Weights of a small mixture-of-experts language model, trained from scratch on English Wikipedia.
Size: 14 layers, width 160, vocabulary 10317, 22.8M parameters.
Experts: 32 experts in each of 13 layers, 128 squared ReLU neurons an expert, 2 picks a token, a shared expert of 256 neurons.
Training: a variant of Adam for the experts, 4311 steps.
Below are experts of layer 9 (counted from 0) of a mixture-of-experts language model. Rows are named up (a neuron's input weights, with its number) and show model dimensions 0-159. Each number is 500 + 25 x the weight over its row's rms, rounded and kept within 0 to 999. Numbers have three digits each.
Before each expert's rows: a language model's description of what the expert responds to. This comes from a sample of Wikipedia text that the model never trained on.

# expert 31
Verb stems after subjects
up1:455535511524529551493514458538508537465483508502518507516465524528511463502482495540482482512482513473513482483515556519488526504505473543507536477507514470484513478495498517471516476457501530555449504485510489504490553528486507532519536496489540479574497476537518458485492521493513525524458514513534487521521558481511484509486479459522461504480493462522505517474513476489503480492474508546517497481479536501476508514497480518517495530502516533509480528534484558495486467505497504
up2:535475549532543519495497479519547569494510488516479516527499534492506486478526518494520520488513515480505506477497455492476503529500496503475528542521496488513492508531461474507540488503555464518518501511511513480519489482469518501491520475486502459535510500551494483485511484493503508524542461566485466506547495481456531490492509514482520518478520469504534536493493491550532514495512502492534482529535520505472499486506511419559470544534507480489464512464502496529491508496485490
up3:484473528558528503479465513525497518533488546494529488467514466491468503502515492510516549484466512528485509523477478489567487504503483480506458481533476484555478488551501492511516536532509487490490468507523512471497454539474485526467497491467522507468509520511505516500488483514514503441495532493499537460515482488516526524501482499463526521540479514479498516469544532496489512472492477507521539518522473540512519497453474480485524516530516528466482511472549452493472488495456469
up4:533463491495538473490504503502489515505486528481553513517497502506524505534527493487517516448489508521423543508470514529507463487493509469483479488478505536543523509453535519507500494542522474504478492516483546491446518475457488506541529508519485517478501513524499532516538499480532478511550488484513533461516535519540517504504509497443507456506494522505449504481501511482500511480493469465512499569505486484491531520520508519458511514448497523484518506480459526464473494500472494
up5:452466485489522562528521524518500510504468512488485499477514517507498548458500502503461531476496515454485515501508454484521509461509460529532451474517509537486576468487503499462513493473492565477488501566455531488495477492484505522484518484489508502545497502484515517500493491457530460487500510489508526448530495500508500465508490481503528536495504525521494478477481489448476481519500479495490529498496511499483490523500527483481529534463546523528459517526525534497489491507532467
up6:493536493501488510602537464483497519491497509470496519499506505475482533464520523498471470505497469510484504522464498484486498511496476486482444521510485470541525513450517481494472548512516524505520469504447499490528503478527512494510503505539483537522486463516526453523480466462526510488544444523496510504469487508484538529485533480471486497546520480462503499481528543525521498479491485520479473514520489475486542459482527463539486499489512485463521530492465487489507491475523508
up7:533476538540539539512581519517501500498522454462470525500514515479477438484555542510513526473520490484479537524502506494479530491453493499508489502525510489520514524486528481471541505477473494455508476502500486526515523477494526510510511525453498499498513516526526490485506486516532505516473426545481519499462479505464532517505491513493553511484494503460507505514488481491499513505454497519459485498495485543507536475509511457499495551469528501489493524492516458485519512456520509
up8:491473488503529489522520531507463481528523475535492503511480469463493447534512488469520487563490495493458479491477534529479515516474500494524519493497523478515500530533479462465508479488520498504466457483512484506488505485517479560481508503491519470523531507485470465506506478537531527518528506494504536510479532502508516514498504459509490462512549513471473523492500434522515521514458507492492519491511530530579500497517480536495455560487516530505470530491520457490494546470496475

# expert 15
Line breaks and headings
up0:523478514505559528508517510526507490527493482475456566534492539546519469492497558507514527506464509507479526511500474494543487481491507532436494475513513525500508499488523446490537494485501496557452494509511472445533536501479486505492519500472474502509519486492501517513502526491509524546474500529529491492489502461510450463514450501483483486519480536481493523519483484490517478498491525491503508498475527515500513472507483474513501530512493527471417473470520472516494496480548531
up1:491552482506458507498476522512583533526483508516466564479474515500531494544491509494497468500541475529519508506486460515504516509488514501489480503519514472470504501547482495485513498474513462493478515501475492461512497495491469458469492465493511518512506487519495511451525512498516510483522494538521455484520467429486506509501511505460490450458486462515473503529517504512454499515472512513520496474468539517468545489503508450505485502516507536506444526518475481517478518552501472
up2:526485506469483539494486520516495489512518456521528476480560526516524490510515488457464515517493530509465510514505527518502501511461481515507494537506489521490510463501472505493555516518483497456518540508475490495532490487519475523457474530507491462500521492555555517517510547505498480525430495497509514515503529522476529490472493494466521519450474527505440499488495535507447508500486485463540476533440523482467497487479494514494488514488490495493483504497507496533495582497485475
up3:503513488574458498441508514535492503496515492535523529509544545468538553474503466487520559505508554492541479537537508505466446488488440504467464488498467495534497474531491457486512530522527500495525485515472478518500497447516504499484486540454501511510490501525498508474505485505500482543472483521521519508500485491476533443492465473486517503532483492490491509489467513497474559491488478489481524480513477519508530534498502500493504479477504502506490528485513500527534464495495488
up4:490485526511520486494516485515493458495456517510497482475501490529502546528513514488453474455549477499475502514493469536535517540538531523482514541529570476489517487481525495506519511502499491456465511518494555526507495501475516520532490468490490483512492535494506520521441485478523496470487491519503447505524569515493482485505466474512552532526468489523482492508493534451508507484511484491472488529497479503440530528552498452463493517521487515511498494493494505511511473472475524
up5:482507523541552566501569510531498446527532500493490498489529528474497468480517511524520549505491474494520504539493515507515503470494490475475463495525510510456472512489512491481509536458519492523466504488496499530503550490522507458486506497506492498524486538531503495488515470491514513497520431492512513490495510544531500516513535496517465480528580480493467480451500525478494492473524474495484488473534486488526518487486502435459487519499498473501515465484538508464499531479495517
up6:469498494490522472553480504517474505495492521511465512526487529504499493465528513524512532496452498509527496485497471504504495474450476515491509524556504492479457467480499498474502472505446483535498467506518546460496514538471528491504512495521546462554492460470531460487484505502533543502547486512518531488529482498496508482517501471520519490502494501523486469503459500456506479462516491455533540497473587518512507500489515516524460510464527461472490486475511517490500518528501531
up7:517495493479485520492546514503527490487497490508492523529504533469510487472492531510472568533521455526538506551508519549538477495477453519507491514489520530456478486512495493439529503466512520473458487484513514486513502444507509457487509570511491485500476508505456500480507513451530477501495485522547472484448507490511468497482503490470484543491511517519490496524490537467518469485532512504495475503495543532524526475500472465478503515512499545491462513505552517509489489476515533

# expert 4
Adjectives and adjective suffixes
up0:520492460506501497526487509503510525447489493466481522513529482501483488461498498530447489533514524469502484540537531506484465499481484529452469522478516499488505496502478512488562523502530478461487509556429521513492504452519480486528522542503506526524517528503511495515494527491501499499450486477483463490520459503476531460514518474509475506520462472516532490493459511441530495514521521515514475499459502452483519489496539479469526479462512478507532504527511491494510516468512556
up1:479499546524518541499511492518513510464524496541520509518520510481464502490503491495472483519465466518487515477490479489476470562530524506546462514512545515509482500549549461526533524507504493488481520493475499461550485493502511542490532475470496505508531514494475457469488466513507476474490514553488490475487509544490502477537500497491553474482485485449515507486482502471444434500501508544490487522508498517466497469539485500550464509515483509536502468512492526480523529499500532
up2:492467514549498447482461514496479475442512513513470499501524513506488491526503512517531478490506492527494505502473503503526494497490522518490510510496507501511516512467484504456514480518470501517482443549491453526498493504487516560511518500474505488532517519507533529511460489529529519514523472515461528484484493473504543512526514501493479522473471505566548468464459551515511521497533502541562468500512533475512475551458550517472482538468511497500534512464517527494490515513488509
up3:533488482534498501520465513521498488528502540494521542523467507528483495503512499530531528516498493515523515514482441511568521497523490504520503516471506512502534493483498498467531483523511528485505537569487497512544520474546479498492505489451505480513479500533436459448491503486485457512513494557502485501496533503513515508468485505531505492511515493507520541514525511525468499517497515471514578446451478549494498532505486507547473474491506516481492478509530508484535485517488523
up4:545473482498565493538506501496488466506470556525520503489542508521538503521498510480465489501525509467487506477539547511469480475485516527516525520516528500480524503539500509490509502539495506535494491549486516471514509490506503448521494461494507544491537508468445558504475487472500541468553508461507477529549509522504530529490521517499461481530452502533462451499527499463485500498523453505513466506505495488499510527473489470503493519477497509489454497483508483501488507455522497
up5:480502487523471546514453519491496546466503486494549529496460558527522499482491478495487496526535502483513541497462523499567468577490506513486492483517545516449482520483512490517501480514466498494507491487478455511536530473527493538474520512482516466504568485499454516485518512500470475504460518540520496497523501507516487488491502475499495515508507477476498500480549494484470506489498490549516446515562501516464525469517508501476472484520496466495507498518516493486505462527496473
up6:472492499462500494546486488480546477486487527512520489522456503521475541467511465496464470466555485448543452488464517507454483532519459476474515477495474530558521469505506525505509531541467494477468470573472498503479541498522474492490510489508502504512508541476511511474546516479502491497472512500486504496539504506487522484473496512497504509478482516522466486493536494519508497525529508519513520534475547513428523506508475518470507510526528503500528455520468499507521489525507493
up7:504494482463492501490555528503529492518533525510484503530500474453525512532503500475481515488512485516450513572479525495498488476542479510496500504470572491503527508558517477473520494564497519500470493515485501518485447457505523526532492490485506453490503475486524482529498491534512508487484475478454529490492491493489548480548515489470490510501442492513477471508506501492478471472516458466514494528527470534459513530515526504495512523502481518489495519524522471494508429490526501

# expert 21
Word-initial fragments
up0:556481504493475532523519491527479559502490483501495463486492543511485469478489508510510476516512472466524516481479516530470476484481460509477487529489515502471504470469489551486502524511504504471509473493497525484517485468501540503545489518485545519525512491461531495462507503488518495468553497510534462490491526551557469526525497493494514475500516467537480509444473459526503517500507549531525489477530516519508456466505521507516512487501486493472511495536576445528505512522506513
up1:513555513479518515503545478482512537485512561550433497469492552511469449513505496521431510514489513506512526510481501504508493489466471521501482506476519476489508510476502489468455509500514458467514518500438491502461520512495531516475479486519505539484506512495486498529474480544517502485512502496449523484491506485503487510590475470478515482491478470534488446485503510493508498511546515532464512508494514469511492501505518532546509502515522456493477488492533503510477486519473483
up2:478473565479540478489527527505499510488508507476483489511492494488459480501488528456470494497494489531458512544508492495496479457496440461446480512473511491539499499526503494475523566481491519510509507504501517495533514494577509507536475491509550498491483502510536502468477476511538476496531544491486492508481482478535478518465478479523540517509508455536488472491524502513515510497520454496556488520507496449461546469486477483495503512512479519493480518470496482525452509537507497
up3:481530496512509514498519489530485498485501530511519501529540512544499491444520487468535512526523489498501485504514504464486455486484456473473478486515472513511571509513502469462558494518505504520509484515528515474502488446480479553529514512470524515517478477522479546498515492516498515458522574533478522482486498517531525480470431525503490487481536474497538512509520445531527480453472528513497527487471492517504515507496502504486454512459520496492497472510501530531482532510486483
up4:454489510521524485509465507511496505497479504498505529550503505479479476493493470541506519560525515450460508487506526510492496486425507465500518498457485485506511506490485481455520454488502545498507514504489496453495502494524497516482535523490498501499507458493546502507501481531494493522502492534466509480524536499471529483571482493479511495492531477482464468462501496493496482517437510521488507525474465525538471491523494467484531506531576561504475507500524471481512508460527483
up5:469495523486524588548506495534505501530478511481493484497495541451511529454519439458504470489491475484487508497479496528512473523505495542508519515492526522495472514502525476500499513493550517492461519494464504513504469531483505507509488516525536501522543494511472477489513521495530502497514510495515460484513458474512470509543515476510531457484470521504517479535490515457497467500488457500538491501570513528499501537522475490534501511531488513431489520483470502526520514547512529
up6:535488483521518486571514539510500505499429474534505509527506507544476493504532510503520532468477486507467478489487484472482499460496491498520512505469513466556516495470508471467546512477544526500529512539500482504521471465519541480519534475555490480489512486506496557501499535546482498494506504447476488481529530508503486510490505519460523536520482520457535475520525475523510523504470461491487470526514509504477491511515478443462537454499516486525489499509507503491509542494488489
up7:510498476474503485515560500487516535474487440459526522460541490497535506474536504487477485509516508498548519513513498441475515492495512522502485501479498538508523430443503525498512492503527483464489535515453481518527465504532463507478486515510544509504456522496525486510499499512467457470497533465468505495490502517473492517457465467493465506537434486476467491496492504512487498520516469510493506503500473529455503453544544479508520514466510487478504499520518512479496503483514463

# expert 11
Title word beginnings
up5:486491526497494545504512548528498488476555504532500495524465534526493498524527460503509522491500487503487520491491501553502482502436489504505527474513521513515536507550505486512483479514536509504488476505511500503516448470511513513517499471504541530507495482448485505489534472534491507513463479512505502503539486501491535481549502472467482464531507479452455483480528471508512529475468532513475504451567520487531488501525500508491483540533493508517520472494519507541420478525514532
up6:502512531495525510534475523492496492485500531477481477519521494478444476528497488524499505490531524514509507491545495480524437506484442512512452500501526488528538491488466521527516478502395506482496496513480489533488481482544470490471518527457507480470501450475527451470486468474451502439480496504509494496502511474510480531488464481519482468480504490475504475482475497539505514482478498505456518481498507469502495512482457540471466541494502537508471497495501461511491513487514507
up7:490450512514486517502544518491505511524549492520557486472542527467502504522499478460489494515453495502499479520504504530539473513488436490501497532501497502533479484476490504476539529517525485467521522529456560498491500498510463549517489525517514458508511524525513479480521544514504514447507499473534528512482530465474521537485474448517517520476477522526477474534482544498518504527507514495547508540482463493493493460512533489510526507491505527519511514467508480535465479480538494
up8:517468480503512548488490592512512530509512499495511488504500493514498542505488502482527465535503470534499471485541495531496463542495495505479495545519527490527483535515482495494522468462487475520501462504487574506509494445510477486499504509454485470496508487489486482482532497485513513488517512491501462510529480500525569492507489495507525495543458472491498490491506501453555489459488496505526521488507490490556492552504521466480506492494495543483462528498520530531514484475515560
up9:491516462477536478522514504546512508509493540516503528492492491515459468481517471452508498507503498513480497531449466526494505495453518538534446479530516518486505500484503484513483504503500514492530518526500447493454494500514438524477491495508482486508531515519478480487541485485523508519485517482436527492496523482485542530489506519568493536507511495466455502499512528525504444500471489466494485487571491462470532503442528502493504467527525477508502496489535497528505541491519519
up10:538500522480504492481515514540552508487486479493474509571514539454504446505535533492515529494524538478486486506514499471542497514533534517511514470544537484463490456483483474513514515508497508506493512495464518521456530482518496510532520473503497493521507474488510517494528465484499530524519483480505470519434458514489525501524491496509531526473461498484482532522557527476529494486472470474454486485456529504509483547492476495458512490509496519486471533481547495515537482523510472
up11:512451520493532487504520544507516574507481521520482494520496481505507507487497484523456460490507508519499505471456461496504510558487468506468502557528493512549442513516513483467532519456477488509510484514507531489479529541464522488489506533523499465476484495492510499476521485460520528438488466489513500486545431536498533515479483488479538508539500478491506528494490490482487512481485500539493538525496478454461490491546499482485507532485494514517498489456496490537495490483524511
up12:490488502528486471529477462529496488536476546540500487506490520471482511554519541472443461498482494484503459594454493532515491507486467526484524524519524493531511494507525527466536524513498509488499524510465486479534496484528522498541503486529535460506515493545531484487497537513513496462500481498494477492524495527522535442497512477466452488491535510492479496529520498481492547532502477560489515489509485473512547534489516498487481509499511493508504519506535519469478490496504530

# expert 10
Modals, months, species colons
up0:575491513495499486481520524500486529527531523448509521515492529422492515484505503486464518478527474510489522486524499519492436511444514503488501509501497504500490523476499480480508487518534511459531517511534518492495484477517470502511534501446486457529488509542531474530534499491465487500488502500500520490529520509507532504481436485493494513516476523511523475485510459517479504479510537486513497465490488442475482512449500485458485515462498464515438534503560507468494500491493530
up1:483536467477484500539518505517496527450476517526530509481524457488480528495514513493488466496548504525458513519532485513497503549480510518485517487486510517476470517502526525513492499489496492472501517522536504536497485512537497492501516508546500511517537497497525542515494465533496488491479503499475471478481469475463513518516504494520529511479476491467479508502474482523495473449528464558479493493505482490492472497499485528547438517551458496494425454541528517509470572469496477
up2:486503550493480500482461514518535466517503509497514523514502556468505516481537494483478482511511479487545512469523510488530480534520460519470529501520505522493497490503560523503499498483535481461421522515501521505512450534489493519512518504516519477483522493471505483476583453510475528505504502498493494499527539535514484534478472473500500510523450469483512540473489520531513466464507508556541508519528476504484470471496483511505500518484546499472529487506491472517499489469552495
up3:514464529536511485527534494527487502497477511528509515516532477511529510527536553511511514491508556502470522480478440479526494458465494468492520480511485569466512456495485542485478506453533498481503491493499499500504520492513466519550518537505515494487519467457562447527518495532509462460469487494513480471525487501538533497478499502541513490499486500476464464520465516506495455484520486494512491506521490509467490470500500488530473524512489498458495528514561477497484524512473518
up4:525501484513573494536472501580501559510526522479516482477473557453518466523479503499467517528478513485522530470511531530474507487473491501448522495490503496509509515481495462465492498506531481521494486502498497495503529529501467496496501476479526490486507475506535494480496503457508509533493468505523448543479475495533490486511490461488464508496490491493501481420528508456488495497478502474518512514497520489517521511475477513528496552528520504473516533474490460511451494519471551
up5:527498492542509556498484556496520505469464533478517506481521447505510461507491512509539543526497488516490525489482494514494470500492513544520474474485483534488499507512533486460509485468536511485478492518478483518481532494531512522499514489516515497527515471451480512531487507507501510460484501488522473499572498505518495478493488481537523510431501434507460481504518509514506463455454474504479476493525508457525521530488457532512535491465534488464503521531494454458518494503499471
up6:518479494535532492511488503508508478464511526511509516485476526483490525561477523545498531533528505489538517496476509507505509498483516521509527466521489475471560487532499503497468486523496479509492486547499506485501511490521513475507497464498482477491491477455508457517502479519488524469547465514485480501506499521508477525522480504479523518478496444490462516426459486528531451483513483533492439488516616504464527505484493462512480506495516526520493488493485476503495485476486478
up7:549468496523483509507555470514527541509515524491510506516525529508486515484501499544501473465515475532493505523480422517462516540541514487502487459467477487476475450522488506509493482486519496491494509555455480524524463517506515497494514500498540512482459528526498547495472503455507510519498508553503469490520479506486489470519501478464445507503524497510509516504552519495489500538518462518501458492496476506493519509520538476507505489498476498455512498453473454550497491462541487

# expert 19
Plural nouns and they
up0:521468508514519456515473491494515526489499512485485524488489540549516461437504474479510540520490457483496476570464523527534473523489479487487531484461488498504511504498506509473500496455486521506465505485502516515510492520483498507492556485491510476496452494558458486475477443468522477456498507506510471527474490525552516510513484483478509484535478516492469495493524508489524466456546562505488529493508492483489518485501494519522537536507511494495511489469456489503489496495575488
up1:521542493480507509508479510496520525473478480528505565470517507497530476502504509490502466494502482484478459512503496450513496520542457537484504528505550470504520495535490485485473516519498506503477505488531515502509514530511541498440499519516498460506473501540491510413487476471535493461509512483526483486476474484525563504453513464481486468537475482479490500523468483500508510511536490543492502469503494517473523488523516485482530511521528499500493499523473535469450477559543468
up2:466478547505514524519488472530509506511521541509524520495524464512520481490554470442520524508481479503531508549532516476514477513517496487535529508489442491475484482479505536485508502487544527530465514504466508477526503521505476508488500495505507486481493511485529475467491502557485497503502470459510532509492526474477518517489448465504484462495488529489537473499448506437533491507483496477530478509467521530456507476495488561533491517472522479488534564502515507521525540501492491
up3:496559507553486502482476519503496536508492574548473515486485515533508515543530505487462498478485508522463495474500512470524454496484493505463499492471464491501480502487516486517565476465488480511453506540506470486471524500497497483527502498511519495457485512499485475456490479485501490521529535484499492497468453489527513519494514450544462465526517485515436520513480505488545489508506484492537536495485504499498534476488490546511489496514453517490512549469486533536501508498548500
up4:476491465481574519463503530519537519515481531537519486501536510551464488450494499472494503521478481498484458529476509536492447479490517520507463487466502541515489501503543502493487520527514492496441493514472534468464526546464471502535528511492501525503480494496509480510510531489537501503471513471492544493518501492511518521497510490480509521507467493513509485495520502494497505476504468458456522520427489520519473498471516479492538489500517521505502487475500461459491481526532576
up5:535505506475500562565457519501477548476505498498527528495504527534522473512496507517507448542524521495536487501469492507481479506496442513482501529453506502473468512517496484490533499475497527484520478484518496526513500466528513506475479483477503509517473493521521505493499478502508495439514485506502472447563444475502518511508517468513508499515446454548459532544503441492496503481500528518501536511485524520475515536521522500488500493493521452487524498557482505469490499497517509
up6:519516506533491475537518515514529479494513489506502479490525513508485440470488493481491512552532428519479510560498508553510489467479515525487489438492533518448490481470532477480511483512466516419448490527493504500519486528454457526498485473511498492532476518489501479477472474489474476529468495491484524480495528522520520488484491490526487516504480505513527503494497479487500517531512489492505499490521575467483479555484498497510493495520489521455488495532531476509498487556493483
up7:489460540540474475486520522518508523508511480515484518540473551479514535519533485500482520503490527491514502470508520495501502486491498503485499492471486512463451519528495457475521485522482447521476518486512521443477524510499520515449513476466513490527493470482470500486452503488517507498517510514484481447501518494483558498529513481509477497480530498512507468520526474493518446474531521518513498515526479565501480482480549469470506513527533460521507517468469501535459512518532574

# expert 9
Units, an, periods
up1:487538469457542509523473505478535495495478503471481465483500453470484507458527453504434445511517509478507475485482545487470515504512444503480534503517519557479484500474476511505464541462481513547507475505459521495494517502561512527490487532539525480481476470477540454471509489488498479531503526505528497496531496463501505511539507467537495504505484484497450519483489503499521510513553475554503498482485506520517477469466491461524502513527510485505503481505504509485507510517516517
up2:500521545488499446476538477535506521451485485521570488522536477484492494524529531510503518529492518495472511493469499505499470508481457480469508506534498471494502497445502568491509493497506505526508527565463499488506463563483504528493563501497518501497485529472484498469496466505490462489540546500504524516561477483515512516512492496480516463471514474481518542525504525530491460509507527519515485507524458532484502491498502514474486491544520494506494485464534477513495501479481464
up3:492504469534495513513516480527510517499520501548517530487477570492529555493516483520475530505512500513515500488518459514554445474460505493502478517477500508495534480491494536517488499524480468479494518499498505498554492455506529545505554488500518524536518465512492516498482445500503519502468533551521473491463497490522527500545485476546538501522507507521502510521535495540481440459525492472541524497500521486512532512537500478498470493479487495510502496495545500524500456464462486
up4:553535446519568543455493508517518536547480504535467527492491515481481488489502495483515471526496511511507497498524474542508465507441506509510501509509490501486519498523491502478494526486463492497485449505467498493473550469483471472507525569466486476483483465527458535499483510494474498491508474473489500501515537485513519464520514498528472491468516517493543558524504501491521489540512460473511480505486538470505470479467525474532482496507530499550496520483521475525493547513517513
up5:486489536514458577554517508511528517485488525497523510503488526485521544497490437506461491491477494464497554486503508564533494502476522474508496518486518511501528505519477451465503517502517494494470486510462476491466430540500492467500528494465497507493500506471519494502445448494481472498505501494512509497473511511486542512507508460553489515485504485479504488483524502501488522527519497487520459500556492508501499446530549455502463496517470527502499521538511479495518519481469518
up6:457467499539520507575437510509483507457521493478515519489524544463489493507500427492450495481454504535487528494513518501491487501502489513492470515473533497492529456455504487490490527513473492536507490516484444484490512488445492485506508503474494464517482484488514465480486466520511526502502456503470510504509512509532514490530544449493540498479504546496532503511468505519525473512529516498507463509509575510489516438502502488489496476523536490509509488486478482507480521469504483
up7:476501464472506498545543508520514558511509488517464510475548535486515530465505474509502517503521490496489517530470466494513470511473490541461517528511543517507515473534472502446487522511511487508508486513491516506524521502525482514471488494484501553467532519539538547478506472477474532485485470493502471519468487478495516489487532525516493512500513447507486507481478541452486473477506512476495468500505534544519497518547479529465465494528539516483435545467487469523494518488526475
up8:532517483486535541497501545497484510511474518524544470536511524472442530476502491504472506536532512477477490457549500521509494519502465497513561529467472518509473482493528520497510463477553484483471491482489485494473511511513456509516550509487530478466507447491522498498512468513483478496508481493531494509523499493488516507505510477526512491493506491474542522456503522458508440512506443533478519542487499478513466470513527500511503539515524475494507553482489529525498498487524566

# expert 5
Year prefixes, sentence periods
up6:514492499501491551561549497501495502503502455513493508524541488535506515485513512539486509462485479473500497500490539512476479476469489542522501496517484464502532489513513601508510506500509485496486528491493469469561488517517522508491502505533481495514505508510477478440508511500501513452497498440525548470477508469547503532464438480496533486483489515488495518498477506477474481515521490491472512495462547479497522473514511525480516529455479510497501502512454502476471514454488474
up7:490454454509489495477535522567477486500492495495504503504522502452497470471517479482510502507504505504531481494474505470547530489502476490494500537513447507504514514510531501496538501501477498505527500479486482489476495508516497485560483525551495530486469488568517514491540497444462485527499481464520488535573501500487510493514486525518502516493527480444489502477514483520516470460493505508488486547492489581512474521517490470478468516519478490535471525514479484539512493540520465
up8:501509524502482498509488570529456536516533521462543484524518496512529520488502472493518454510557479497531466545481490451531491515508510490486501538461465522505476506474476503520489455491524517482512483525494526504493498483494446521517514495475504482507451525484557494516510470450506483540451525509489498524518489494490500518485478514484543508511499534508488460472492508512477505551491530490517488498493494488561484477497477498509504508547481465496457500480458483475570495488485524
up9:507508490501496547516532531531507514491516531471502538505516442462498493504493475471494489526492502484482517505460468467485495504464517504539472502452529493486495476503564478501506492545490533503485486502510509555487528481477494527569500464488516520477487514522520487521519492467516518478475520451544529525506492508505498457509525525484528488515534479444511488475525501464501445485482501501507511513488496479508574495510545452472487486506502517477482500496486421510515512487523521
up10:472513485487491536496517567515542529453497542481485490537519457488483508489504450512518496485484498483484474496471467493519507509482435476520471509470529521554506482499531493496527492570534522558475493497483476556466499479503513486520486501549506511492514497494511503540520495497525482490485499490511527526462519502491488544476488515519479524464469495492492496527504498463542497500483501478458461478466485505458474522516500539470529515513429491522503519510464510526487530506514490
up11:487475498525508511510499517563503593481486497486508518517516502497510492483548514499480525491510489490529518501491461499515506459478488497502477508521504484488523534478503507490517514531513515471475512558456490525510486472540478513550549487521518536516462518508532547480471480503509526499499436482490480500520525519498546493512453493565502496491519484497490451494488509476525484471475474440513488498523521487483523492563506489484464542497500517513479530456480500498510503516547504
up12:511516514532495498478522534509506471527500545514521503500566447519462479519473530481485507478507449511497550482509482510519441487516493513496466495504529463526488474500532510489505454517525489522470524540480488450521504494543494498490533532503496500516489492524475492525508487544519522479493495552440482504514497469531485477479539453478435501496488536521504468466480498520487500489470487504529483527522489533490463476525579503532513491530486508508496501519527499526485500522490516
up13:470457497482498489517491542506499524490529504532531488525513484455476527527482488514466510509535466487475509496494527543521482481480527467502519516476551497524498496493481434505508498498488493488490497515512501503505500486553515525549537456441492547486507492464497530546431499496504481522494505488447513475524467520480512522536503480488478485514516514484472478492482519477498504439460471491538519485506489500517451530477511501461496501502512521514448571502538507502494472484489475